Weights of a small mixture-of-experts language model, trained from scratch on English Wikipedia.
Size: 10 layers, width 192, vocabulary 2048, 73.5M parameters.
Experts: 96 GELU neurons an expert, 4 picks a token.
Below are experts of layer 5 (counted from 0) of a mixture-of-experts language model. Rows are named up (a neuron's input weights, with its number), down (a neuron's output weights, with its number) and show model dimensions 0-191. Each number is 128 + 24 x the weight over its row's rms, rounded and kept within 0 to 255. Numbers have three digits each.
Before each expert's rows: a language model's description of what the expert responds to; "gets" lists some tokens that make up at least twice as much of what it gets as of all text. This comes from a sample of Wikipedia text that the model never trained on. Tokens count by the router's weight.

# expert 14
What it handles: Initial W and P. Single letters W, P or p starting a word, including W for "Won" or wins in tables and p-ornography, P-receded, W-ilhelm.
gets: " W", " p", " P", "W", "P", " w"
up1:127152120127139128147125138146201158104091167135119116155146169115125130150151120114130102135122125149139110122139073118098120086141125107155117126155123119134162154130121096139141094104158125113130099145150132085112146123140140141149099142146116109178088120112122048171192108157143140117114082093125110075100155127126144160122162168083133114148138119110105123139092140144170110079123127127118129150133141133114147111126123129139181148123143107182127098123105135109139126104181150163117131119149161087138117109161134149144135118117153116139154115129177141119090140118147151079
down1:140164161120170108139120135089131100157160133109143126112162096164111136094122140119135143138118121137160123133129160119122118139150140139103122152090111170175161136128121122131137144150151139136095119122141137102079123104130166139147126129128121153078118136126117129103110119129130146160202110099199146122114123113096127151098150089155092162092137167145105125138163125120057151127098123064143127130151108137126124100109160161080153102119131100140129117153128122147115157123154127146107134132128054127107126161127136129139198132133134120156098112146107122072103132147098119118
up2:122109238133118118155143156125118101151133116121108127121103136135089129105140104128175129107115154114118119123118140124115138094126176138137141120151137155151142139159119110143127151168084135200159117104131171151141137139175113088153113141142096135104134096126164136141124115123151153142096138099099128105093108085137123162104133135147125160074102081128132110107118165108115146130121051166154146128134131146128138098105119128156106150114134100141111132146138125076141159152110124147068123121115099167128173117118126145096096133121133142135119108139162133131112149109144164110
down2:137111106158141123140118134097117098128136149120109138120178132159173096150140134070130135151136155137137098115142131117138108108157110129060160112113088159118130127146131166113080092159101147154143152150116160102132120169133129141133127130077130118132139160179127137107111141130100152088129180102130125149140088139187119144132130094131158115163150112097112077133097104124116172139128123159142103125139126164126103120104137076118154121130095089147109118158158118130088125103155105087147130107160135123112118125114117174145132104112122110170138113128109150137105193140134078118
up3:146092108134179122097136141151151141136094170133109142127123148107127121089114142149112156106130124113133104110082117119134097109101191095152104130092122129137105128130125109121151126124143167120120117119161120163141108117156106131116143130113137088151128113119125151145141140131114167163158104130173138164133149165142086128173147135131143108124135166135106124142102105171142099126113142157122131102150099175120120120104121148138128120090104090082155115181077095109147148160166117132137054145192178135136117144123127127094152148135108076157121119138163148131147180135107112151
down3:145090117095126125122118134155160114114139102113103095095153121112152131105113138093132136132132132108135203132147109162149104134171124125120166131104107121074143123116123138137084091128151112139096123162140096102148136170120104094140152109126140117117140148154135169107149176108080117116136106156114133161140103107146114106159117142113154077146143206126133130110126033143123124186142130148139136113111133146129121167149110116119140161167113136101124119107150130129106122127139118076165142173154144130121086129139145129158125106124140155115162151143140140090117084103114144141
up4:140132149167150127127091183105122123148109130088128123100131141104112198138160149133120118139125150130110112124114140142109121158138139109111155095135149143119118130126138148102158135167112098175132087100084183144136188153179083109127115103117118157125096123133144102149117117121134108115111130069122125128118122147125132171083130133144129110149113095154138130156146144169102091136153082164132137147201098142113106102135111142134137137139147092113117126148150135124123140132141138130086080119162125131104117104140111145101078139091133100110126131119186127155109147085110184123
down4:142116092134156131110108173097141118071068128122151132156177117137088131164107142133104139095162138131155088136107118140102111148174112114100159151134127169081106126148139140111108135099101121130163130133120152130128164172115104147126139138102131090122166152180129131114129145111118121088099146140100106116113122162104148108142133140109171129101128157093124097124113109129102151128137130127143138090198117133145137119134147100123098086097107118134142120148114126132106138098143094075131104103182136143083118145150147170154125128110084153130152135105145136116104198131148142150
up5:170137091128127161099123121151125103142127111140156118154072121125134115118132097099139094150151109121128148113107146128126131099132139129097098135179087116137150117115141132190152131123131143117133139128135099160150141140132162076127132145169102121118110145112141143145136133123136114146113157109108197115137139161051161153151089116154118147142105143164134141154078148101105085149150124095117113106146125148149095122152130130103107145137101091109141140118166137128086075175139149122130088075133133101113146144125110127128162144116095135115058114170163111141146154131107166140
down5:144141126136102137104104132149094119162108120103161149115162125115121131146130113115103171101149086090115152171084172117127153167132104206120143153075148128097122128137151128124124107144175148135150123136111131135157122146083166156109123120171127104080158112147143141111103126087124097155120129137117114169170179093141056118142158119083101129143105143105107137122114141135119119108087142145110127098113101149083119140141123112130179125143147132101127099129145112126141180088128147106121112123121113159140126106147109114108150138127094150156169136128119110146114150117135144179
up6:188127143112089119150123120161115130127157187091119122119112142134132151107117132116083086120105154124125134131132103129115142154110178130110119141127140137137119126132134147105098153151125157145129113159152133108141152136155086150193128126128166056115122111088123119133148120132099134116117109106166130114139181143123136140110150180089132103120158134163165140122143180119135142130118109140121113161120134134132128102102064132105126153127139129154090128109131097117152114111129108151094075140172181135126138116135106126187107129110148155138122097191085126103092148081126116107
down6:124186146136135127145145087103114106137158081137115143096136161139114123105102144069134135140124095090163081134108139124109101143131102161125187145122129154154129108140132141164146179152148174159089130104184116106085129096104140120173120145170134116149114113129134089094108140096083132134115092135148162166117124105163103126126121119117120107094114122107112126166138130147084169106132145132180111135111117136136122118097144173088150084116129091178147110145140085094112097133164105108118150121148122149159134139138122129136135131117121150147150146126134137114130101176138128110
up7:148165129098110199130112102114145165128134136129162130150134109084150100154092161109105146167118127128125126132146107180154134120114118125139133155144131118106117103122131144144180082129094087108130115117108118088123127176123124119144118091137154103157083081134090135152146125133125106124110096135116130122151152189143131104144141160135178091162093118117117111150157122098133106138102137105089100149128120123146114122104138117124158129151142157149134127137146098127152099107140144096161122138105121090177138134126122175089207138143141087157144134091129119105139106085091113135
down7:150148141123123129069029101157120130096167109154120120117144158155084192116145122098084112130128114143151130156167159136085105163112142132144103070140139114157110125137174124072109154120156138113148130146150139154098167148092121139158154126142128137120140128102148126144139140123134125118139139109160154131117152093127124122125113134111090117111141104108120156145109072106113085134106149091164134135144136134105115113133105148130132142099120115104091153123091129118105139133117204158117156138104115129098143145103125111147107193133129133156128126125103121117114135146147165151
up8:101155112139105088136117203185168160124130131137158123125150123109122124108098133138137139129207132134123049132083133134125107144140141116111133110141110134127183107133142130150107111139142149082135107110081128128125109141153150149131135165154088107097115145061117113163129106121151136120111149130122150177120159137125135138148137127144167122145109086128147143132124130125113176148093100123134082097150183138104124196129135142118129102137130151112139106146131140101110103163071142132135156126105126128150134136168108148089133127108107105153111132124104112135093102153137113102
down8:127143177126132140132116139148106150155101119163111106141100109119113128148134139129166128084166123171115138089145156116124146104140162149131151144132126123130137128071089148133125085128142156148158081129129115146155133122146142106112101101118112171133118075116110132167139073178106149120149078164101072093126139131145139119130082163153112109140156081152116087150116110173132154100139102136128107108149156113146118138172108163143103119131133145116103117124107091150140119151124143152137122116058146133074136100140168136132099140123131131095167085140104120132152136106132142163
up9:120127178124098119137153171114103151139117164117158156182089132128120153147090142138134124118138180112117124122125135124129087174130132158134122132170154132126123140147106136073140118067132110098151087126119140125124105147104134130141102159157169082124112154107146095204123137131194121134105131125140146123130131140123173134141126115094136131110142140113090136124144113141116132120101127148140118060102147106127067130137093116158128167143127108108139122098154151104132108141168140162111164119130124149094179102163122134118148131102125082154089093164116119146152109113121101129
down9:112113091110111108126119140136148133115185128164127145069139118103144148142157139135169148121129154147135134131141115133116090136177147142127098101072127145133147136101112138128115124124115117133098188108148105150139123116156171140133147123165091154133130142125112142130107067156108117175108140121093113084158117166156197087072116142146096100102121136145125106113098127117105136150154152138129132121121148099104143098089146179133156097152096169122093147152106106123126141117180093153137128169112103117118098159145137137158100118084118111111141122137118138124157123123106089154
up10:137126171144130158086111141120138139147156095160185118098114125101150168133105136117132115122097111118117105143094090120122134128139154163148129162153131149124160119158121166138093119109095196088091154187139107132131142125100153155088150132120145080117133096113115097122107086139111109140095074114164111110151137145123156101142100149092142130081115123153131126156092157115150146110089134165154095158150131103121116103148084134116146150125128108071157139176163112129144107123150094120144117138144126101121115141164125152158174131141118113107127121125130119135140132155076142110
down10:139154150115065096140085101136155125124164140138166092123128114125130169109108144100110130123143118107152112112130115159137115108134139071164138138073119124161110136114143134096129108130188143169131153131144150108101136156100122095181095146125147142121141113114149138162150152109102098126123128091104146155111155111126121141163134085132130129117113144119121165090113061110091129146186115131092155136121168123120102125113108182105119125100125132103141127147138152136121118130141132153133179183106122169143092164117151140124117121107094126176138109105117152078124150085143150120
up11:143135092124126114089134127096119255147163125148107113110154127131147108146129109130153094165151131130118118137127151112126150160115141133136144136120163143133129110124135146146108139131107116104135162136162149121121070136146153194121163183154120141118152115115143154098119096139127096136127135167120117141116112117045124119091121121118111146111132125124122123132178168114134120141130128112127116113106127122174128123134151116120101082117151112140151113128141112126118178121099130113121104133154129171070146126090087141131112125123102141148101141133103149148120101130132098125
down11:111175101100110175153123130121116127147124171154123129176136142089149111163136080086100134096144125144079090146097159110105146118141126142134182108126123113133141121144155137115127133127147086120108154110110126148138111112104078083182112125172109165143138138108159134151114119110149114165128111092160121152151099114188149131177120156119101153162133138119146141177131129140069124133130113100117122144090145139088102133112142102106102115117120146096111122083136134146136090117134147161145180129114151119128080141091105143107164147137157117127138166125113111134167136108117112141

# expert 6
What it handles: Verb stems after to. Verb stems and verb-start pieces, often after "to", such as make, provide, re(veal), ra(ise), discrimin(ate), before endings like -s or -ed.
gets: " re", "ve", " make", "ate", "te", " con"
up2:158111130112131104139143114183134140134132134121115116122137127124130096110146142098121149110150137123164113087145121126102102140096152129133140111133180116144139118155140125109134152134084107139150115127122152093176109133135099159145150126089103095116081113091105124109126140096171137151097129090110148131102172133119121105100117137112090103124135157096093174141160119153151115112136137127135105137095155109190167104174078116134142158117132149115108105115149137116128158099173152121081146118153157127149113204134129141120121130140134124130137113085137122117126080123113109227
down2:101117178113120151151130110151133095127136136160116114091155165130129123155079128111122121110106149129109111106116151155101165160150117125129129179067120115134137117156104095125093145145126144118156152140115147115140170104150173119128161126122175108127104160134151109155117126127153116150135124118124122070106127152140132116089135142115147138161150141151133143152112143142158120130120111161135131085129097127096114135129136126135105136131175120126098114189154115147073083093109120077140088103128117153144154101136086102153073163185118156120094068104113131136148112165122136100
up3:119099150125150152094136113114114125158129128129109113111125152173130156148153157146097088119147140103111148127124152123134143115111114128129147174154116142085103151129140189152122128074131175110110140070128124160149107047125107136177109144133121128131122143117139131127123119154134136122086087082103112144157108099126106150146141111128130115146139141161124130142096144118128060099116146135148110134108133148120175116123135114149120072135121167128159121177127128120091126116114181095128084148122117153119088131111124207100129152124133154104129130116165117171137161114090138119
down3:109144099109137104103149113121149139107129149122090105133134145089110166115148065092124115105142174105117117131110171176093126143139118146118167121070114101135163109123154113138162121112143117120175177099101117126109153134135158147124172118148130118124099111135110114152120148128124132135138113104120148122144112119126142125123129156079114119138093160160105111157139113138095149136160127174090145109130187126125125145121141149110101144122136159141160124087126142121124102122135078164097087098172140142120153125160097090135093124181143067157143108124092182137143138112162138155
up4:140118134087128080132158157158111108127121131125096157110121124119160122108163164096125161126057139147153119103151102142154131100121130122113123130102115156105131124106100109126196102088131122066120096131090142131123132135171151114083111145153122125160112168133159123163098185151112141135105079147111100125131140082145128130167122116105134118092132139095129137133084136138162083136069152113109136156143147157138128135153091161104159105151136108104151148116125152120110094120088119136129137117101126171097133098155164185134131114160158140134139124111147116123146154140138119113
down4:129103129153154147108097142145153141154084144148110117109120164078128147097152131112148093117091124106134112137077135136078088170130074131123108142132137065138170109109129157088125113136126118127143160138108123131140119116101091117153124150156143173165159095142132142135111129119109110106185153136121083120126132115144098119107102121115157133157117123176132127127100145110114160136154162123137131138133093120158065141161133089161121136121148110121152172140109139147140154158086108138169117111119129080141088153118094122131127102156144180137105144121119129164170146131175104119
up5:177134126135136211124145092174129150126114111084082104124088117145120159152145102145138117111148125108127114111153083105138104109159090168099091130125112121076151135131086155126113083163147130148127134128140122128137175129124125157090154140126102118155152144126121145132098146110123156114144117101124146126105169126172172107131116114151128095128101149138087164150181115115097129116137136141129167122141127121123176129108108104118113121156168096111119163086099160124139154107158120124087115129159120135127142157119124137161088111132156138123078131114079138164137109127107167148
down5:109134136104136115095102118136094102126074136158153132084138132151141132139152167140112099129104171152120087099149120173115150104138138116091122124096115119106129117125166125125131112124103141111150106096135131138127130157133155083186107113156181128128122128106124164115114137117130126138151151155127105193074134121151134134085136158094106153158134133156156132123126131099156168096130127144124143108134164132134094097138112145151092128138132178095114118180112142117093146104057132109131159105137139147116152086147080153115102147134124128160084093119139080127105127144173145100
up6:110165148118127112098121148124118145130136130127095152130108119122103091134131139140122122104142132102130112137150151139101116132124116121129149134131127130160185118155133122116191160120135123128184110090098063148180102148125146113142136147135093115102135181136107108131137149099148133123119172096101125138126163149093098177131141124089090137130104115171088158117101143127119132087146147121160120116093082146089142140147084107116144150119110111078147162143170140071157123135117139129130112100144127104132104118183129172138129128181145125115118105109164125167161154115109082159
down6:141130161095111143157152127096116103116088131115107169107149146075132099110112140108125149097145172083143128122124119151117121142134133098135127094126119137134059117140099129136075119123160155126132165133143144133141122094095163148140152092097163095146123144120143116149118080132097130153139137102163111134089136084120135138129151149110147109101154184110129145159166115184189083154165118162141147059130144133113143122145135139139146164140116125119090096102122127187137136113119125097131138154157148146122132153109100118119117132168123115135102082113105116108138132123119174126
up7:117104112159126126144146093110089125136157111122138139147098115159122134099122143142159102118169153159143143164113114122094125135097120122147114176186096135114112111137143122166187150099121091139140080122121158095131121086144131149156089107135084124166101109135113069096144169173140131101131117137123116063091121115154120133144127100125084136102103114132115134139140088142141123134118106167134116135165131142137120102119127136115141149126117139126122105137118147084084150108135136164131077141156115178101114129118138166105127167129141164127134123160168125114118140156143106208
down7:125130116123138133117155162154115124119154125163129103120140117057164135086129170105162115182154117142127141150134124131101109109109090111072120132156134104141161133167132158130166103117150123115166125115116158139121130122110100161091136135139149125142149099123131148097142141147079120139079140129126154148113107108110195105168114177154090114144144067133141111132113136103109157168114124130120092108166135105089101134132150100102135148149111113146143152151131096084125121097107141150094130101109125084077110097146123131110133114099101110125139175153142135137098129143115172165
up8:125114126112049123130128137113132143130116100126183139154140105166127146095130132140112128133169117128069144161168144174103156143169127098077147088122137095135158099116161125110104126159134141119157104120139124136145090147123140142108099131177133093110114077104087123103149148141143088142087118103174143143158094141103115149163163165148147120124169119162142218123117121116101107137149086124142168156105168131122151101128110140125116094144102158140138105105151113123112142132114145113131081137136121124132103146130162144133112127135140140134118111093113126110118106111097129114
down8:098166129109106127110143083121153119088090206129112143107116111147135131115156122145163104122152132093136120106121118155118179127105147130179136112120109160182110099136143141174139121099123130148091163153116125100092128104101105133112139075151145142122117130158135148153120089107132132131158138073113142120120123118149125128131100133108152161136098132117096117116147155138189150124147090115098164103149082143110117163170122108111088152093132100132155187088105096180128174131125129137114145136138114140138152134139132140160172142146131097128134108088100140120130132117125118105
up9:110093126126118115102141143128163140086134140099180050116110140140133116118136087168166108057166095120103114120112118119133155121099175118145117160119098159152128164121155138085127166126145151119100148120119152141085132112100122143110134119128116114154157105100114143107160115110121121113110139116154132135128138111101119125135165147136108133130144082163096114117117125134127096115128105113129152115121129114150187122092130106098127149152130164118137116139066123102164075153156099137091131149137135087127125150079176162155113133150135152088145173119127112151102181131109134129
down9:120107127159102121106156123108130138114104150175181121161091155119145110142105094137122128145145117151152145131136123112134130116118176128118121129149098138146106147136165120153168089123099135080056139157140097105127113115113148083138150143129151106107119102120149118105087132109159152132111165081113146154148155115124128118123104146112102134139110058086129133130091128122127135132108117178093113159144115156119163187122118144137099149151146104132167146091154115132148134139158121150121127136075091113117137126121144129118155150161120144190086156068125093129082146145130118124
up10:134124144120114132126106172129152187135129114110092114078140100123155141121104155140183156157153130095099109103099113142102135157170149133180123150150112144104142116168082128152139102122127167131118161112125099144140133160128104133101149146140102107113133111126139115109142145154113056092140106140125097128123064141105133131141087128154150137098113123185102114100120127141110155102126129166128140105117119144133099119065139134130088181119147098129137054161086162144125100101100100119159109114139154136118163118135141121111135117141106170152098132123153127142112148119125111133
down10:121125095142081183127160171128111119138149148154125097098124152132120133135135131125151156097154085101122120196151172080164112122131133139139137091116139129154121136132168146126141079114115125141173114142140097129122112119151139130133106155080107103130151107127110129116126102111095140176099134102114149145123152133123120098150157158132099165139102120108135100151130110077148081139135128114119135123166185118127151096116093128085144135170118150141129134082141151137130124152159103129102141097126110113143053116104144153107116111125156122133113176144092127132154101075142098164
up11:129077104147118106143163120164133111127110151114107159122145138097114154126101130101131125143128137162143152140161113138150127106094152127139113139107116102125076085122096125139129132108126118092146109162084105130146125122126164139128152136111157149163111141058149098100105134131138139182127091156127112159145121115103101119127117144094141120102150114103114140166132146194093110149063104116136107128115167109132176091148151143144116096133126168120110122085106114118136148139105131148156115175127164187119127168155114107123180126095092147128132133140175079118109139134160144122
down11:158089179107140133113104107137167112161072144133106126130121121133133122118132111130129105116090161128099146105127123141118116141135137147154151175119105115076161143130127187145116105139170156165118161127122149146138163132142121114163131107131111157121130167165123129134093098166138122090172101088148112125103129103143119128119133145090123091164110131148150098106144209129135133118138125123142126097108091164139076180125128077130103108110124119137099163143105084118094129166117145143112093139138097078106149146145109117114123128133137112155153116116095182119166141145137112107
up12:104081141144038121141157123133170115092102108123124136137122105104131150171138129161152134164130159156130123120130118111164111130095089096141109160132119136093104123117122118116126174094153162120096144141108137113110081148127121127161151087160082128122102137134072114120173108106155115119111099124122124126149140128112131110123178143160140135123152163171145121123123130095134160091132120123107116144135150115137150120142130145129114174122112159155115093140105136146120138108129070105153094146145139165135102153101178164130121175131074121099133125160111124096094179134131106154
down12:102132153160174121115141152152133151130088117120182176124162122106154070155120131098131120122153119163119123145139124118131170133132146143116113084130148132147130135122157113130159147129105140115143122138193147109143112112127117133074097123130127131109131109115112096147170144088099121148135159144122109144183140124142168124132133119157145135127119099154117128149072083099159096118102107131109126140189112145086148104138112153130097128138132117141135156080143133131163093124115133106047122118097154132111121148145083120162093121110165136163074145132152085145120110115119107156

# expert 10
What it handles: Capital initial letters. Single capital-letter word starts, especially W, Z, N, K, B, Ch, in names and titles, e.g. Zeppelin, Zeus, Wall Street, Women.
gets: " W", " Z", " N", "W", " S", " K"
up2:155116115136136138109126106110096101182097116112165171138091152199092168149121112158136096110142098125138141075097163164139092140106145093150112106113111129096121130122136173111141156107126142112175116093115142100104115128168091116134116132135152129142099152081131119138152156190151141097111119157116125152085156115135160126132142131119104110104154100128126119153099134116152096146133100163121059135136144126126120158132149115101145163109149159120086134120140112108158102104104162137094131122154105116142160117154130124132085159122119133127103133076124150100148164146127101132
down2:105098141081159133145098129095129123179107111145171159074112162125111135156108086143159143089157142126136100113173128144129142132133159116127125085085130152085127090155196120110121152092121112112124124134132129145096099129121119095115122111083150142157119133129139117108078133134132130180110083109171139153131175158151101129135150096140146114122161117076128109146132090104148130131109103155117107134128119108106119138158099088155127119126163142172160114117122181125123131129136145133115168091158093169158122110118115146135128135134159170123160159150101130116120105156143128121
up3:115162159122163119136129175123141116089080159141127129105108107144190141157123132135093120135127170136139117115140132144110196157125088122107151088126125068113134143143144118140174109135105104112122133125124113189101111139121132121100155091105101145151095120149144152138119121105117113162137112112156125089100134141154154150128120125121124104070127111104130124123078099142096099109119139096147140136137136071159117131175147135138110118149108038130101156109129155144138144121135121090124123127111160146134141119119115121108145153144127139107147175138169075163120152118114165136
down3:137116094107130134080135148122137098112155139141087105124073107109117097154138147138122180114092100140108112159145112167139102191120125113093152145127166146119128129149120144144123112134106150110127163116119133133111107151093166082128099090129136156155147137103131151106120132135109152115154138193099128116130108125139148150094114140144145149109077161144131160145094189064162116137146113150129158108118115137118116092143173154100121077121131142118152136113160180133103154109162088085153142136178149137123146148156131118111139109074113097149148125121129120115144123106132116119
up4:174159105105137136100096157102118150127118125097143150131163153185148139155150130138103104155083090103140126068115142122121108159136115131140122104142127136108174133105139116110177136086085117120133113138092130102159152123178133128176173141161169135165114134111104100138149135142159126143149099128132149107139150122184174135122161136113123122114112120149166140109101092130140092142114128113125124089142119150121134144158137113089141109149126124144114134070145135152116125101157107132150099119139138126120130107107136149131114119099107105113134118115163170116114106145029153170
down4:155160131104167106106101143126131141107132144174187087136148111113104118155130120168121143098132112129097122210160136140171174147139146136124117111112124123149111161149132166090119132120125152122120156148100132120101166148139102101078113081109154114133118109119122137130167180153116128110154127115057115110145128128115149119132148134128113134102139135123125128133125162139139112113140134110104136139110127115148119111151122142133166133144155140102108093102136103123172140090113079135098134073164102156172117087107131122131172124132116161135085092153155089129131147118063141104
up5:116134101141128143126127127143112094154114123127138142126107105164075144131116125124154116191107124123155118120141135133199163137178151180157124138142091130162112099132124132139128125120105106135146119123124138147113103128127107062155120131115097136159115145118136101158152138157138110064152122162088162129148107122138080165175131127150085181141107116105118097113138134133140105110153134095161131134128150144169133132176130134153110096114152148091103123081099083148150166118104133126104091127145160135097133160133117107151135130133137120153115113147120113103138088055097111152
down5:122124108115122182105114109122165108149123125092111123113124141132133120113118155169134131107139113164150104146119094117146163096124157122130113155137112135105116133146112113111123114190127130118148149137085138076131167137117102150084149118142110135082096133113145137125111164132142118121105150107138190106145124106095128132132129161123128144136143106161110128153139146122090149127117086091177158108131178111083119174104131107076098179103121178144130120122141134136141129151130133097138102137080147111133123150073124125141123146117112067105125138115181166130120108159137157201
up6:128148137160133147093119107104140092122143117183182114102125145134178134131151110137130164106149110175123044122101138156148119126106126188135132160108153113108140114127100125107095129151140130135133109121110110109171127132123155121165104173135133109123186098112152160135142102116111114159131111101129180122199153133100115087096147159133107155128163113128085123124137158111147105157106128108075110163136120140143141115110157117141165159117135154095106131145143092129110105108136131119096148078132081129123109113128107115108113136096105127071114118137139132134151120112140107116
down6:131119163138150121152114138152124128131158152118096150117105098110142141148140184093141116148113103121151132105147088120106128154168124143110148161147131160146143152122095152173111125127112104150097125127114143149106137110103124142112124115155115121116133121157071081141096138127087117142093101100162128111120159167186157110086115140118156152111134127094127100138101093138084112148160154110177087159078129103108156144152109141142150155122092137083153137165120088132109117163130126176136127166136158146141109103118094109133101100119137105111158093184152176105142133111137128142
up7:149112106104154125088133091116132169145095177133140126110116135136162115139151132122101080142130119099129148128157077125165138152110120191106105133102124129131116134139116095084186136127092107127133143140131150162118127134145105125145119145126105152146118114128108148161152133123172141123129108107102164110132159085211123174120134153133088110115089112108134121126108166158122122133155130152110178137119117160134141131172151156153130133159137117152084140126131097156197111129081118130132111113099109089138129114126111091128136103096118127153130108098144158098132131090127075163
down7:140127147163170128097097094146115092152114096134149170160073130125136152129136135121124123089113123129127132151098107107151102156125130111161105149112159147109096147126132141089117141062215155112120151163093128118157158121113126187129118114135142114107130174126082165148129087085101103137127128119112184119110112131128163139131101152136143140144146136147096121126141174121114107083112098111141132104145155138101146121152127120148161139110136157142095115130111185111148122098145139102139103152128136157129135150136125120098127162139097134094127092111119092154148115110065136112
up8:113098129164118159137136218117102135110111071089118134097148107151131145107135142113127138124161146104129160095094157118104128185054143123157118115130146120091143113153168111148092124121125119111132125141111126132151129132138121121150171159123138123153102089122087118133164139164144153161103156110159141131120066133152123124131181143111139126118100113106119123126095147120139059201117101121124143101138164145156104153106100127137126106137130155146138078163139121129134117107079115152145122141086152129156158144128108124122126124103135119148110168115146112130113117118145107116
down8:122111145139156105098118112146153113121095130160154132103139116132117146108129110131161128123085098110123147101170151127071173081085082144146105135129189120130129168132133106132061124108112109157114134153148091094118160080112153108152127085115165132170137117116161163135158146090125141110119155135145129113112120114137138157115114134135163118130145095120152130112090111155151114130130126143102149159085094130163139142192154151123119134110080102151135096126131143146117162114095134112109119127073158123118084139142110125163132153160091141108098132145148098145127161150138158143
up9:130143106144142110072166098177134116118124156133106133084154113120159136134124130159092118121173149123130106123130145132145159128136154131125131176139151109119087118098130159139131119152151096092136158074145148149118143128118157184115130128123142133115117192142149131112115145110127131124194165111138145123146138133120125109098148144164161104140122115174166130091101128116078163114096133160162123083097104131155101136117073140131096111135109114103152150100110126104090151091141136156147114107147121157104138148129124152117178159133111109108074127143141114089161119149079142143
down9:163114088151155113128088147158129130083150103145114109133121088133115111187078092151115145139140129092104142120141132156148142125123137143160135090136154102129139131128155125138133105139100103089136119138115191128168128113124116126116142106086130126134085121145116110096150147087102133100098176137106154116132144111129109122089105141127125116083105078106188111158072128123130137097155113114146157135126166128171112108087159152124110100128155125178157166140152168105110085152124144129128153114104137181125135133146143132136123141110101144147148137135123166126128097168134073103
up10:114097110122190150109154130095083112113094099140133116149146104128153131143117146126120146139075208150120079111129096135103156168131150161125126139125132141135124138127116137132093073167176119104132133120146115143140126135137093125129142167137093075123173124152149121128156133138116109183169150120123145133105121146195102143163096129155146150116161141137139127118119136092110092199114135121134137123164099110169096158098137164130118121090080113110151148139136114172113114118124134137125146112114076146129149126144105100101124143132142119097094092123118116127134114113123113105
down10:112123181118118136166170115165103154124120093141083126141132095154159137121168082121111105126148162118084103142125153128108088151113086080122104108141113141134137126116150084117116125106113122130077160147140094132113152074112105145126116107129158121119130131123108156123148154065076186145121143116183112144107118139098136148126175124111144130098110154175142132130108128136147110088096133116142143126149134106139091152085121071146117154093100121158126141164137174107119118175139131143150117120113158133125121144107138120098110158159104131134143120165130159131132127137138174110
up11:162151178146113122129178129120126158141141124093140120111114162140102125146147138175127141172122121100137085097102148121139157120130132141125100143129098138128139097147127150180122117101087132137142113109115130068143103125141128145118115129150104141136107158129159138120132085159124129181150078143103171102139121143118097125137105135147115131095111126149114128136087134138140112160116124129106178115126125165129119104129140118102125087140180067118081099135103082119134187087072137142091115119133131131091149079147122160140118117110121143096134120178169113104156094156157128102
down11:100149079139149122110171107095137113131148169105149113142157134097192134162107145106128113129109115114078138133097140147103153107184155150132119088171137144124147137123127117135123112158133126125114156117143100140131152144101117105139141095179063128083117134162149139106170142130139095083173135157118158125125135143100175150150131146147188151062130111110140160146138144127101104133120077141134109130116160087103113145119083120110104148137145123103112154130102074119151153131118153125125121123099137087127113100122123109120151106124125096132159140145108160164151120122119147155
up12:121089140149124134136182123137092143079128175135124135157138102131114134114106169122128103111131110111106162105089152145104143135136156124164082131073144155098150144174150104107080099112105124148148117153141119121081141139115111100124127147188147134145104135115155115120154135141147149133172181131131153186118124132139105125151143160123127132133173110095153138141119124126111124105134111126108159095055166129123132112128116131119116105166105146131127148121143140123066105115087168136104124119083108154102133162127107095125127143108140129198135117134077124123111162121129155110
down12:156146137113140133118121107137109085121129144152156125124127138165117080113090134141172133127098119172193146128110150118104129126101094133094100120134145092180109078124111163166095161114132077169115152137112120101132102152153144157126114109124144081116075151128141149147152121112111137109118123130114121112142119112179131183108133108146140123133083170149124104086126165140183144119114148156103135118154136134104078156174131130105112110162156096117172150096174112142133144121137097142160156132113129168114130095131123112128117100143163091147114113141143121142114130132152102099